{"n_layer": 9, "d_model": 224, "n_experts": 256, "experts_per_token": 8, "d_expert": 32, "d_shared_expert": 64, "activation": "geglu", "moe_layers": [0, 1, 2, 3, 4, 5, 6, 7, 8], "router_score": "softmax", "normalize_top_k": false, "routed_scale": 8.35, "balance_loss": 0.00398, "balance_bias": false, "init_std_router": 0.00707, "lr_router": 0.00184, "vocab_size": 8192, "norm": "rmsnorm", "norm_eps": 1e-05, "tie_embeddings": true, "optimizer": "adamw", "lr": 0.0023, "beta1": 0.9, "beta2": 0.99, "grad_clip": 2.0, "batch_tokens": 65536, "seq_len": 256, "train_tokens": 562700000, "steps": 8587, "dataset": "wikipedia_en"}
Below are experts of layer 6 (counted from 0) of a mixture-of-experts language model. Rows are named router (the router's row for the expert), gate (a neuron's input weights, with its number), up (a neuron's input weights, with its number) and show model dimensions 0-223. Each number is 500 + 40 x the weight over its row's rms, rounded and kept within 0 to 999. Numbers have three digits each.
After each expert's rows: a language model's description of what the expert responds to. This comes from a sample of Wikipedia text that the model never trained on.

# expert 10
router:457480503454510531456454463508527460494596479536544465524516434466508463482496508486443524441521516459546495506507540518515555542586461454511543574459510491512524433600478464540511488490492467509502452553560485518485536496479442467460514478525489564494527440486521479506517516517565510472485513489458468463494491627523513501498450458467449493514436566591500414585514519513521554557549467540497560492502548534451526574415471567533570467522471482468582402485463473558476552468515523473562542530506468517507506467559543466532458502576469555476467535506522515546484504494545555479497458492451487474457572490570435459522549532572502507486474472514563463541453499507454494487434
gate0:496541519560534491557512446547478424440489586562481487545438521526535558528448540506444464558517457498575504457470520503563509462480464536456455471492444501518468517511491468457543460506533519493523559507536467537491452523449510443533534449506558534419468499510507526511479475497425533417474572447562569474505532468441513500502425450500540491429506598456493543512528562520484474494495454477445538515519517506524497502550479508517530445470483494462477478567492489479489524610509451480500427484482435430478544460454486535482513475465426498512461555500477524432454450461496460421543447481490458486519506480500517521425428553501494497459549540540588461478487453418528560465447
up0:549459507462495489508460470503523458537497479483489505536414587516488584473464556530466525507413546558517456429485520485546518549561508527459561549507474469495436462549481473444495444517458527499510479501541500478435516504461486546500437494522505493442539496484521513484493501510515506467504515455504521501384583475493557474479417472558490457566427500535546475522502553463537467490457459479506525527536426542474495528439545533476548497513490622515561558510483516473433459484492527505575523499433465510445538484508495471489514466551460586500537500515485545457481517471541559516581513490455519483500502421507474550449499563502493468425424535438548426429438532496536544512419
Description: Mid-name word pieces. Word-piece fragments inside names and words, often South Asian or foreign names in lists, plus Fo-ot-ball; e.g. Jo-ak-im, G-rim-sby.

# expert 40
router:426534464428534529488478463557450524526567445519497574513489475551534503499481565498602565437439540541477507473433452478408475534521547531413465487570514482475458513522449526507483517490546423505484539476463460513540456481523464534488472426397492452533437434516456444448524505517546508531489464520518417518549450484424514556542505462464530520486514468530536523529461522503512444434524489495520551530494420478511411471551480571415505488572500488526450458471503455460522431530509501496484525594543501519559500483484545437476465565433466473517500442503481516522506491565517495546485519499456530459474530543538468491512482505491465502475483435483542567496527475519436508480559
gate0:483497526516472505505528495456533497495530521550462497547484568494510548510504517471532513475515485495497560489487496520488578601397526502518488540538455486479461489559484546505573471462485620463387570511471472402446516501450572575563532468481526510511499487493487515463469584518492451515528513510494527477498526530491494434457476444564552486426512525480464522582505510520531500470420520512485531511513540557500453583499544518514518541452513453494527522499520490591555521575481469471475456470528564475553588472440418471465504479511514466423460500512511532539442431509517468489525514507537537519530486523549538477528516455536538441546494488464465406562510520443586509527434
up0:498513469510516511459512545485477488474439520539541537433544540512562504534473507503514513457437490518527494481506505423545531547445503416468485482543509524500436449443484545501519466518529546522507506482505451451501573500467443422434519489549467489428481435492584437528490508521399476478501425443594493482528508495539530527489486473500475477459562506490455416525546529512452537451412494490434479479565471494456471536564524434495570471522430419528505508504476538522445503516498563503495523441418492533549504575485570535491573507563498521466489524435557456499520580497543516466471502510548430518436527418492480527592504528438501484479494475444533532484456536545487467479473
Description: Numbers in tables, participles. Digits and spaces in population figures, tables and Total rows, plus past participles after was like born, buried, published, founded.

# expert 49
router:457464477536388515457549465539520504493505529531474482533589496429500521511494497480468535430582429467502506449507474528469497490447469486447452498391497547553532448518467472568478562498491527538557494492461532475556513595529531581432474490474534545521521488529534458499458499504528460466523482502505568557494477501537528592533504499471490477549463443496451464550480571528508484445493486528524477470577598560538535459486502509509426575588487465554523439467479557479501488464503516540454534392494457536503482472542470512524435504488486481558434483470472499491471565489486540461555490445483498480435577574494508440496486479546478458500545462524472563492545466540477531506502
gate0:472482475453516503522478502503467531599478590551481559468505467522553557484423523509503542481459502405468458576409535538521491465504475539416446541507507454465472486522553589542551553493485468465490490540511526504488480511501405516507458438506450531529466531488488502454517466539515487445499498459499531468507442532488422544488516491527562492523510529560526486489496508454472544401569492431499551549471480495451476490571507498574497432515479503508457454478484508489462511464545549477444472554359458452584471483477432502489554529534486469541535469519520474456433481491522426480536515487490518471460447544488444479466479568500490463528423534561430518490503488486417500532502
up0:495536531570506540472438523501573477486492511516534439543502512505570496521481560540502459447521441506540464469483419514545511525495421547445459510518469515529503516486468530524500537525529554520480429583527581460482457604437452526533433573421448573518482462521462512445537447542534517460492472471527497417510516493443488475486428446453487508503460520513503585550525551494474530559550510457485571471543476539502490541442437534555414465547503534545519543425456540518524500491561584594531513525521474524492512499555469441483539518531451401548464480537532460520502405536520504512454483478542492500473502443468498497481483494506448543524480496536506546464534484457487501502547
Description: Mid-word consonant pieces. Consonant fragments in the middle of common English words split into pieces, such as scar-c-ity, advan-c-ing, d-wel-t, ir-ri-table.

# expert 33
router:529434551541540435531528504505453538506536490521439532491423460533529536561531436501494540526477515549478544496482527493508532524580408501535512568529565536539582510448547493501503481448526503391505502528495506485525508444507508536509562436517541459507552491488520531611432533435510579526470464498455422493407463487401481555506509503444565549517490542499453506429534486503452475487500454554509473456498451527523446491572458523506487491532528462473477573501499568410489559522468474472442449511521503476539517470508502476451475469523484506504544464466574436541421514551512449475519546523455551446462534475470491479444502527465524538451461554466530500438492541541449506500506
gate0:553513403563518485535486441478476488456558545471450532464489495599489540487423610467487495505462455494537506500471485517442478535524444415471590522522510525484473458555489495500440477491488539481532535584491536481457519539444564474416472537494528474554505542580444492485513535464540523469507445558549482402526536512519471497503477441495551543531471519456490472519589549473547548461555520572467515475483545468487502461499539534531503471542491446484509491495484531461484538502479420540516505524421535474501447559499594501511530509460539570510502487482468403481584510500505493527479514535439536591506489470477571450452502528484464552505437556482504515554478496482485545445487
up0:538553479540491484535530482509523536529497524527440502507466483565516562498503518473463473497415452541521406526520461507441480511516434458439525512524468491566526507500526435537494450478462502470524569545549537500520549490426465536480566419497455509510486501547432505459538477398528571465521498523540478493454528486476488491525452480505568569480525531455497565463523540517557505531523521491512509456491511544532622498513563454523453433505445481485537454501466515454560534428489445491403548504501512507572433542526507564474579461529548542552448529494547460558484456444489516497479427514508540550491541409524443443452497524507485575546507512523499542483574504528507532573511
Description: Parenthetical table codes. Short tokens inside parentheses in sports and results tables, such as country codes, loan, youth, born, and digits.

# expert 19
router:419499445453501542486529441549493516452495541480491558493536550434450452469498547473488578460525459505501456477450488427557452579444487444539483441436514524491488486488519526550545561466433520471570443476482498500484560478468559502428496506488480583520506535514470432522488427548552500496576535488458519559491510465538548510475486539548480545492479471560530515534569558561478441553483520542499483429474568451500513479458433526566487576625417479507477522469536486487527487474495539464536531502515538488461523518571525488478498489527463526476445467522535490491539480490476543518468521461498461474440476534559468507480562473551486465536581465469474485440445494548451435573515
gate0:452510477523438445497474560465514415504453463565506415539485562485540507493442527461508567468504412542536554475407455476594484467506412447532556519476492504521470395484525489501484426466466533463521529604511541503501522531496551519494541522525487458570480435522440470480512479549551482455557531497478492555454551489468473535443479522549555446551499512489495430546500526497542546514463515483522478449507571488452476484485531506529435547571472540571550535516513461506483514520514504457505445483511513435512532479499512497470469438526548476482514531468433519445515560483572502480560523435473498543411539454465577554585506473548511517438495526527499458510493506500505499504431
up0:487509451462556541538529528445464522448505484531506482489534477537450487514522539519506503500452518523472490549517494482540518449442517555506569499578499509511510495397518467547521498509527469498457507520479504535474466520548405495543479478496591456575478499480509502557524495575449505545619461412547478490523510471447476494497534435589510513555412496459496500479543531524544477505615544525455470496515526586555454489465466463443551521468483511543522471448477540516545470497429538497456538470475597487492405525545461498565475483515506579499582442489475435473476488556533466488479510497543526503501442541528516466494510621499551448490483468468505471461551439528486549497526
Description: Short word-initial fragments. Short fragments early in split words, such as m-ac-ro, M-ic-rosoft, ps-y-cho, plus material nouns like rock, metal, glass.

# expert 4
router:479543514512533439528528462515580548487461466500499438488422466499466508549468477482475508536587550464538552540547506506498538489472482485535551494534503488530518548557572550459521482517439497534504497521460548506449461454483440450565504472467439552479498551466493495528545449502419514518510469481431528427414500455482509570532472452570487443476511446449460517431471512512494445555518495483497511540479459544516546494521522433563500549550504427543498549577489509543499512536555486459541450556389443533477430485503492525507518566521488527478465546528461483501482450567421453486506469459533479573494558517481499554506463424412405489516472477470470537470480506422462493457495
gate0:500522495443502479465526444536560480565522493506466461531529521453458488502484513503527538424457483529416538537527517497459522513522464494500475436431433472513565502415519540483585530482460454419499568502470506595483434492503507491488469475466479514587443499508509517405481494548463424461475436552573387506478512559507465494531478483526447375466511434482503499537449475442511494493535495475504469512459474448508524495471444447526559544533471547491515476491547468533485493421502442464569494448464617507431466492526423464472481536499470501488566489502466586584533540526466582447515506467551535522494485510478508496476498491475514496536560479532507524473474528517536492521489
up0:569515471532508525381493501481560487527462539487508487528537532439439513468532490481500468485474479464562475540504515432554494477479509462459472519441433516431581530579425472468438509618512506584474465392469551514534510503554540459486521505540545523407496494510482439487480490514490490471448481537543526514530523469535518482489519494545391458585507553481552516528494507476496477530522488554524524492510462479557461471488499422516464523498437517463523504431475566402604550554495531503489520462518502520556547564543520534568504464403502501489415509537497491526462500490502507499507446511495515413512453488546442462499507479456478513567484466527523529503470441472496450509495
Description: Prepositions before objects. Prepositions like in, of, from, during, between, often starting dates or places, e.g. from 1990, In September, between the two.

# expert 43
router:511541556478489444449481451406551479416463490456532522495541478433475483488500539479481505527479488532498578522521490451475487447512554537526532509501527481511491468461592438421567507446465469463494464466496496527499459497481448486574462507458542534521481518478579558566417527561517546510551533514521527405509478516457589504485554502484432571416493535465451460462549474460543515490565549414480490472533466513491459459502431522542525462527415511490467528523501522518479542489465471485476593543452549514463506434521544508505504501431494459490508490463587496485507490536496485487444564511544480499477535595487535489470452519465471551495426610496501490531451495548467460489535
gate0:526557514570461496438525494473396532494426537479504456482515583483533573530551476521536499512481551469524568533495486490526575519442472510545554511477519479466536546465592507490537423434539497464499588523514536567510504519557517525525545547471534499535510585501492478485539513462511440435498539505446491488454497453523543516566561531572443512439482433508437537486534494534589561540480524533457431471481534460528514503491470442533468505501520454503508487530500514498545445517532501473528553517484426477450507571559544480543403518519572523515510500526526528543483498520469456492514598475434475539589507526504520486491519532401500477414448520533538523522475503499467441488547
up0:424459399504523538520435493538490509496487554536438488481495494519519489507501567474528493446437479543510459521470462547487578485468582411504522473480439482513600458500459547555520517492461519505513422525524445488515510427495580417555500513499482518446461445490599474474518522512461510485517449526536472514563496503512473513493500430524494451488533464480555547555535558525572461429480573506468488494570513480537501506481473584446486530496537602533530489529437462532484486476403514567448473500528557459554418491505480507416542500541469549552523461535489488491478498503551536471492457529474488471518490513587512472580508522520533499572520438522521487526458476542551531534513
Description: Infobox field punctuation. Semicolons, line breaks, digits and parentheses ending values in dash-listed infobox fields, such as PubChem CID: 5322; or OCLC numbers.

# expert 57
router:491491555408589511459526543533445510544461465509442544500437546540438555537528504449497527516528570545495422490452522537457515480468486479502565565512461492506477451501542523521489506494463503530517443455453551472536524516516409457551531537451486533480449544530444560480584448527510506472516499520508513518503418506528535483493459501511467444475521452484576552496490535541454497471506504471542422563509567522483546485524496497409539501483489468545501467516515416532485460465517458468557447486497485529506542453514555449503633538553517476502511494476544438459567442510512486419438519522463477516493566476435446515486484509423520508507562426466442553507560492456563531505540
gate0:504550391477501602511525447508514463490530529424510432508489547540483576454512552495491516454491562496404518553477496482444503412402516493442522455433494550478479500504541460528509508447542491469494473496566498513486565504505483558449466483456542511509415527501464527523500452492497553518519533522556478471545493505522481574518546507517498466481517537472495424490501519526556531432506454499549549478504525447494558482468577461445565410495419471460554561419496485448470426458477432504539497558526519432523538513526518463548510442457506499506447546517451513558571498463548495507530537468500554519539496513460487447450466547582487478466469457525475530468440476528517559527499
up0:508479432447499516500491573516528486467601527435459478528465501522513570522520508507547524542496558496464469529470489537471510472458507489462517487505508451500466492456530502487498437424501474491500491504523526587509557513519500483501510522432466460473505479426473568531497457513584521525486510528552537458524486483512555543523512528502446484573487464475483484534515549584588491401544496494547467466542507517463568563457586507423574527518489460444522554469565478469528414430464386459493461523508501474469532474549517479606541463514453447523472538529457502471520511550478456493532557502514506586534531440430525462411405559494480475504527450449500529488508532481556505490490
Description: Clause-separating commas. Commas, mostly after nouns or numbers, in census statistics, dates, place lists and clause breaks, as in units, of which.

# expert 31
router:481480461496526402558557542506533580526469462505474452514478433494504488535473511547523531540513530393472561419459567463495517496479535528520507488465535469453504528546571483500511413474485506515520563516568511525401457566517509494417509441573494544506495529489478533442509465478523436535470502467496531540536428460485459585478519551506561454461450539522516489503482474476509490488534557485565547584498459474526435469435522446554488567500479508561534485562425507468603454551525470461475527494426524498525478457498560450492460480551540504456566518461525566500557533527443438478491529455422568530469501567484493490513516481490512502497455471498496545542497518492507502519444
gate0:474501454436501481522496484462490489470522530490521475557472460547553605507491538534536574496573574517496529537519514542549513427573524498566501429462486512410520530577515443439456517460441481485441412430513529472482456461487458481514488497519457406479490461467460539481495584516481562489427538488473454473492529448533510481488528590481476498506445537517497515481437519511532533516491477552510518524552438539518473551435456496484513571519545554537458465535579525567529522485545540486479452543543544529513466452468502503509498414578473492529475527487448476518466540537593575517558504489510519473466420465520547510495488492507444485453474502442472422539519435535481475533534
up0:449536455444537520506566504473506517451484533507486515439467504481509519497495557561526522454460509476516471453488496533476493441595541505454491465476458500440487469456458495520559522428480533445489536483480544483461464486524450535464530517427469472609381508449446523493490491540497566508457483477502473512503547514509508561596467534538559503524518518436495538437539514471433492456525532625549440561510493439539475513529441516550513485544523544528452472497531558594487495431539480485506594459517515503564466424551539532491477565524490510475534511510385523499513571521439530515509508424449488452494499514474481512427428500493514482489440471443497469506506515473472500469555
Description: Verbs and verb endings. Main verbs and their inflection endings in running prose, such as had, took, merged, strength-ens, bi-nd, often followed by an object or preposition.